Weights of a small mixture-of-experts language model, trained from scratch on English Wikipedia.
Size: 14 layers, width 320, vocabulary 16384, 84.3M parameters.
Experts: 128 experts in each of 7 layers, a sigmoid router, a shared expert of 192 neurons.
Below are experts of layer 2 (counted from 0) of a mixture-of-experts language model. Rows are named router (the router's row for the expert) and show model dimensions 80-159. Each number is 500 + 25 x the weight over its row's rms, rounded and kept within 0 to 999. Numbers have three digits each.
After each expert's rows: "mostly gets" lists some tokens that are sent to it at least half of the time. This comes from a sample of Wikipedia text that the model never trained on.

# expert 26
router:476503500502516488504478431489526497552497512441524509494519545554510511469481493506506533527461527496494523517458492475437507488497522510514510469494513515474509515459491523495505489541466473517483507556471523486544512498483519509469499541
mostly gets: " Angeles", "isp", "iffer", "ertain", "edd", "orge"

# expert 22
router:487540466511467507533474470504481545466473504518496514532542500564477516464493508554497539498513499488539485501483526541494529476477510544462526467515541447496476496508498530504518508512433502501475484501471512511511469474491489480512482511
mostly gets: " general", " General", "General", " individuals", " Lemmon", " cities"

# expert 47
router:504529540535507495503509479479537496474528470451483564519484475498496521487492474505539498513481461492524477511549524477502529499494488450479509478488512507477507524485484497515511488530515518500538475495484493517486481496503548542511486491
mostly gets: "apse", "ency", "ications", "usion", "uses", "ends"

# expert 25
router:475515454500508534488517441498506506553456488524500498490523475487487524489506512547506521485488505537514484508488493480482505497481478518544515497540487507445492485501482538517482543465502480520488485524509501459503500487515504480469480489
mostly gets: " so", " him", " too", " nothing", " them", " Glen"

# expert 52
router:509509492510479482565471457518559515541530524530525496527496495491488493495521486513511498502491485502512511519497500489495525507485481506476528434543547513488508530515524527502539541486523496486481487520519510540512506492478536498498492513
mostly gets: " coach", "ologist", " journalist", " teacher", " officer", " activist"

# expert 33
router:467513545508501503542514458482491512502512515475558504536478471502486525461538516480482536510545510507489491529499505485511555505500494508475521435507526515476513518472529549535516511426500515498523467552495524512519437490486555504460475522
mostly gets: " Mi", " Vil", " E", " Bal", " SE", " D"

# expert 113
router:455519489510487492542531458480516477474471511500504527530502512492497501517539541498471522452456523502482463545530525457471476511468504524556502476483459479491469524522468503513509502510486495486492489538456531526488510473517469516521487542
mostly gets: " MPC", " ±%", " Soc", " %", " Ref.", " Arthropoda"

# expert 66
router:482531513519456522578480476498540505506458481472475523529458501502489498508509516500501500470506526504515494523488521504448524468455504484469516496447475529487522492494491487488458500526555559505469447513528513505482513494514496473512511525
mostly gets: " —", " −", "—", " +", " MPC", " –"

# expert 40
router:461516499488497507526498471515517479578478524476493530496496514492482459507468528486548500500524529504530531530484576495504490442499516524500518452486479507461510513526491528489505512490434547483528498527487501476514469467516504502496499505
mostly gets: "oel", "hens", "osaur", "ț", "itud", "lington"

# expert 99
router:531507518479483547529477484504492491457506542506490501482505540515471492470505542513506482472446494496501459513474531498494518504484502527535500455485527538481473447508542508504566503451508528514506498549515506530502461455488506501503471591
mostly gets: " 195", " 2012", " 2010", " 2017", " 2022", " 2011"

# expert 39
router:510543511488504502503533468491499522579548476460567495523485489511483505495456542511506545491507530494540471472453506482506516511523472514504537501534494519490481488502532496505522466533530505520476527486478501466501460528536486491526495526
mostly gets: " &", " or", " and", " (and", "-and", " Clade:"

# expert 43
router:483505520451477463499499500484524521484492485533522504488476516507489467485472522502527506433473538503510504512492516525495517480475465493482503516461520520526510510528535480564480489504460484528505552497486529474513486482492477489473491520
mostly gets: "|", " Born:", "==See", "The", "==C", "==P"

# expert 119
router:487520529482539557523536493486481458503495481494490540511509485477517536485502560472543516494528502472519493501501584545486515479501494527508490457516492494456512480477540503541499476547519477521484485478446518530489459456507534529516492513
mostly gets: "ically", "ently", "ely", " officially", " primarily", " mainly"

# expert 62
router:478494508476508491523511461496487489494515546516506526451494539461510569467499479486478509493501511509499465526462502510523494500491475506514525522509512499497467512498520508535515488482499457519480499471487521523474504480534495477548471508
mostly gets: "w.", "eptember", "ockey", "lam", "emocratic", "ield"

# expert 86
router:477476532509487544573462485498524516552469501489545500504476499485456533474515477565518473541521523473528505503504510525498566503495494511514512447501490511477481535505493512553461491513486482524469502488478524513495511495510486519517471495
mostly gets: " make", " take", " provide", " get", " give", " join"

# expert 121
router:507463469506484509481462508514491515501506510466509538501451522537516480476510518493501481497478481492471530497491540467483496464484496493514502521452526515451497529487526502507529514527497488536489532518539513524487458489496522479457449531
mostly gets: " In", " in", "In", " throughout", " within", " (in"

# expert 10
router:511562464491497488496510516494486508549512493508490465532515497474498507518488561474495520501526509468515491465472497475501514488483485528491547481486549477497484503551514502531514467502493450503473507505482485509489514502510475510508487537
mostly gets: " and", " or", " &", "°N", " And", "/"

# expert 92
router:511509525484524508516498477509536476505516481491503515490470462471501525450535505513457506454470495499501477531501538503530504482473494566506513487467529481472492519527445513525518506483503535531458492539494524520526459498522491533509513532
mostly gets: "ation", "°E", "°W", "eration", " promotion", "vention"

# expert 56
router:508483495550491520470470499487520453545466510459478538519515494504504506455521489503525483480472512489482517507502518468495491489509506497500497479515541514501503536520529496515506486515513498534512497478533538522507439509534526507451495518
mostly gets: " on", " around", " within", " in", " at", " near"

# expert 6
router:502503532530486492469521477497511514511506488502477505524545508494506443491483543523510559490483526445508516540467545507451483492459508501517499485531496511463503525501499498474507527480487517500489536465440541537518430491460485475486522484
mostly gets: "ing", "ating", "ical", "ation", "ful", "aking"

# expert 115
router:471496489495466544551481474490519486514481514489488491494508535480485458506550497536493474486487488489533461501476488501473520468469481528502506515476486481505487495460514532557510496509479564533468508509523537525509476489489528524499485532
mostly gets: " ", " c", " b", " 0", " d", " p"

# expert 8
router:470489505497520505526505472478514483525481494456563509486474523481499491522493523496539512498502488518525498551470513512511522488468508535523501478494538522510487499481466498506475490488484504484449460493446494503521490488492488463538485513
mostly gets: "emocratic", "liminary", "-team", "ancing", "etty", "ushing"

# expert 13
router:481501523499502511515456525492495513481533516509536533505503496508503461490500468523533559510486499496488518500505508516484540486518480493526511457480518471510482511499464518517522490544483437531499534529498535499483495500520491494522491480
mostly gets: "ve", "aves", "uns", "unch", "abled", "se"

# expert 14
router:492478506526480531561482452487523463540515465498545522506509492529473496504545521486515506501562518507496539510508546498499534462468475513482523470502550479481491493508504575532506519492489464506481521513511496534476490489476557477500491499
mostly gets: " gave", " took", " began", " returned", " studied", " agreed"

# expert 77
router:478498509536496537549525453485513529522513480528519503503527507509446480478516562577540544507481500495532518509509505525503524453484479473497528505452514486449486569505488554530507511471507504541469490480516515509504483499517488502501472498
mostly gets: " (incumbent)", "ov,", "i;", " Jr.", "z,", " (19"

# expert 50
router:478505481501516469511508473471505510506504524500476500500482517499489486491464519563519524528505467489481483523492501484443532475501491498535554501487493471485503507502524476535534516515510507502494479529477524513562494451512472534504504508
mostly gets: " Candidate", " Register", " ±%", " Journal", " Sheet", " List"

# expert 124
router:461518520521556538493494411486501518505503516477507538526479538529505495469474499551549505475476530443523497517483541531492551492460449501517507484504500487468502514507486522502480500495472449487508519527537504530536499504484530525490496496
mostly gets: "\n\n", "Government", "\n", "Source:", "General"

# expert 67
router:494495508458561476488488516493496508526539544502543503535501480524470457497456461527512502435540543455520506541494538505533499502487514514493465529511547481487510490554480509471520479503488464511502476494525526522520466513519532485507489489
mostly gets: "6:", " date:", " (#", "–:", "7:", "8:"

# expert 89
router:503509528489541473507479483529498478511454505455474541514511511497459519472504516525520515466548499512511507502493479515504509462495472550506505481481534500499489501469478548530549456494499514549488491505483527524500441489515491504498497524
mostly gets: " km", "9%", "6%", "5%", "8%", "0%"

# expert 79
router:465543489530434513494527490474516544490532533450533543485457516489492499504471520518501549524479520481490508491450447492521491506481499464461501529510457503499494504443568519481495528510461503488469488503492518500545477500491489533497504495
mostly gets: " as", " called", " name", " As", " named", " name:"

# expert 34
router:521472492501535469536516528499507545528503483503473499539481520465489529468517513531494529512512526519550481496493538465464528480456520495502521445502490521494512524483514515458523538513494468549461510490481517472524485484491502546452495517
mostly gets: "ient", "ound", "iment", "utional", "ent", "ament"

# expert 23
router:470510507483478521534515503447560500518505492498513492519460491497480483477475486538514500489484511483495471527530547475471531474487468488475502487496474510499492517496517544517541511518519489504504536582469477506507505489445569491474487529
mostly gets: "yan", "rier", "eler", "rett", "y", "arp"

# expert 87
router:473445489488507505585462503504479551517483501521442516486476524504450520463483540487518529447529555483523486482475487535506516489477495472541490501466479517467506500491455527544494482514483494514460527523487531531508498473469538514506479515
mostly gets: " into", " would", " will", " to", " could", " can"

# expert 31
router:483487501478519539516473464456527510476510486502514502501490523521519496489493529507451481474475554459494455562479525497469537511469499508536535468462480491489487484476543471502546517485522557492549522505510504490506499495500519467530488535
mostly gets: " 2012", " 2017", " 2022", " 2018", " 2019", " 2020"

# expert 108
router:485533468494529522528509487488507486508473562495493535501498516522470518495506514511513516462551508494543495512500509466496520459448484517477502494451494455480488536477459506494488482503506467515484479519468518512523475488474493507500484523
mostly gets: " million", ",000", "0,000", "000", "500", "5,000"

# expert 60
router:512541523477490514513531477489551531520509505452499484552480502554496510465512532527503491510559474511500460489443551533493532465476511482513502493475518471467524501513485510487515467498458492527444464504451516506487488505495513499528489505
mostly gets: "°N", "″N", "°S", "/km^{2}", "',", " 2–1;"

# expert 101
router:486499485501517462506456494484518518544546503496490478498504534463514499507531525489472484479504544483520498503515498496473507500491475538467545464529546491469504523513509526497475488510503527492475502498492506512548470489483511527500482506
mostly gets: " centre", " edition", " center", " version", " element", " classification"

# expert 81
router:493502514460450501515544506494491528520458490504563552496498478521475482495506521475524546500496512488528502540466518495471519506507477532483480490513475515484487500534565488519517523459477508528467489504495497508503467466552521524507483509
mostly gets: "s:", "ation:", "es:", "ers:", "ations:", "(s):"

# expert 112
router:519508514525485485475467459515550506514480510484462484547464470516482495460516482506514507518514533493499514528454522523470472486493513548515538490514523479483504479496548494517516521482472501542539536489510524537514490447513551513507475503
mostly gets: " Aviv", "and", "ampion", "uary", "terior", "orial"

# expert 69
router:494478478462510464492474475497532501528495542495537505510504520486529444474459546510500480483503505505473486524458538548492549491467452503557489465477539527501490489517534486502521467463490494493451518501495495543502492467504487493463472515
mostly gets: " 195", " 197", " 2019", " 186", " 192", " 194"

# expert 38
router:500512505508525457527511443494529506464488516485519517499444500484494480515473537566496495492490531472511490504500499523508532457495477487565526473519514492483507557495466500468519503507510498498473498493494522518532507499498516487503494490
mostly gets: " role", " operations", " appearance", " crew", " actions", " life"

# expert 83
router:469514497483503472474509526490524502517505507516480503514463539472517529473490497503500533489507490547498511509502501520455500479473492479525549521479519514499495503513474530460481503473491463533491535506513494473505486473493476527490510493
mostly gets: "|", "-", "|---|---|---|---|---|---|---|", "10.", "11.", "|---|---|---|"

# expert 97
router:491527537479499563509478521514541570535531571459496535502483494474494504485523473520498538477511533468532474515482518509448516480479512506516496486520456501466484515480487476556506514517498504533492516492512502507505505495498544508452459488
mostly gets: " have", " been", " be", " had", " has", " take"

# expert 46
router:494495518478474475503487510487528501516526537472501502530502476484467520477512512540508508492495514480522488501523527460422502469472479532529534480515476511502468519514525523475522504511489506503475507528520517546543487511497521525534483544
mostly gets: " film", " game", " album", " song", " episodes", " series"

# expert 11
router:464501533512500452478522466508518472519530517489507505527512521540475483468540494512530528508526491515483451543473497493501500477520504506483505468503543487459469485536502518517475497485451511523530481478480517525496498466495504495486476504
mostly gets: "ital", "orial", "ifinal", "ampion", "imate", "utional"

# expert 93
router:433514516552511520477517471485493520470481501525511500521516516514497508455493500543491514464480507485501500511471545516460524443493459517524502484492517489493482488491483526519492494501501504527510514549507516542489531493506538570476483503
mostly gets: "\n\n", "\n", "==Reception=="

# expert 117
router:464483520458485506489478506475490547476463485480479480515487470492456512477499559480552490482484525497481499539478515555495480477485478497521482463501452467485496494514506478464511504490508531479497529483459543486533445484519535501498499508
mostly gets: " with", " including", " included", " using", " include", " without"

# expert 114
router:471509501526470525547484498463529509506447462486493515551478504514497549457502492476498509493541486518515501530513509498541497514483488486525517477536506454425486511498519506491463536506521560500533509511484540548543512494470494503445508486
mostly gets: "ations", "ics", "ions", "ments", "ings", "ities"

# expert 64
router:479522446511521451521493515528491500498506488475478479539491452484496464483500540484496498472490473495479517498514495489511517506481475503510488523476502485470494515504501506478538526479488494540491493495495525530502453472483521461469446509
mostly gets: "ist", "ant", "nd", "th", "ent", "eenth"

# expert 48
router:524490504496474534499505481509512508501474533501504473512514529455514476461493505527519508499506512447536495481499546486455529463432491460517481517516516522478502562484517531508476524457542534515508510475485547515523453500480518486499535508
mostly gets: "ing", "ating", " building", " making", " being", " working"

# expert 71
router:481516487494506457540503469467488518508492494519511483545486511475482470496483513510527494494521502490501503519496539517515497468495482510516501502515499479460470514500477535540504507490515578496500489508478496496524516506490500481493466494
mostly gets: "ried", " medalist(s)", " Votes", "ouble", "ithe", "oel"

# expert 72
router:486482528499493545468516474457507502540477491502514535518520527517480504502470525497499540436499495516479521517513492494501515513485459526496487505513524482483484506490437492463515521489527548488487499513458508501487492508522484547522497495
mostly gets: "s,", ",", "a,", "e,", "),", "y,"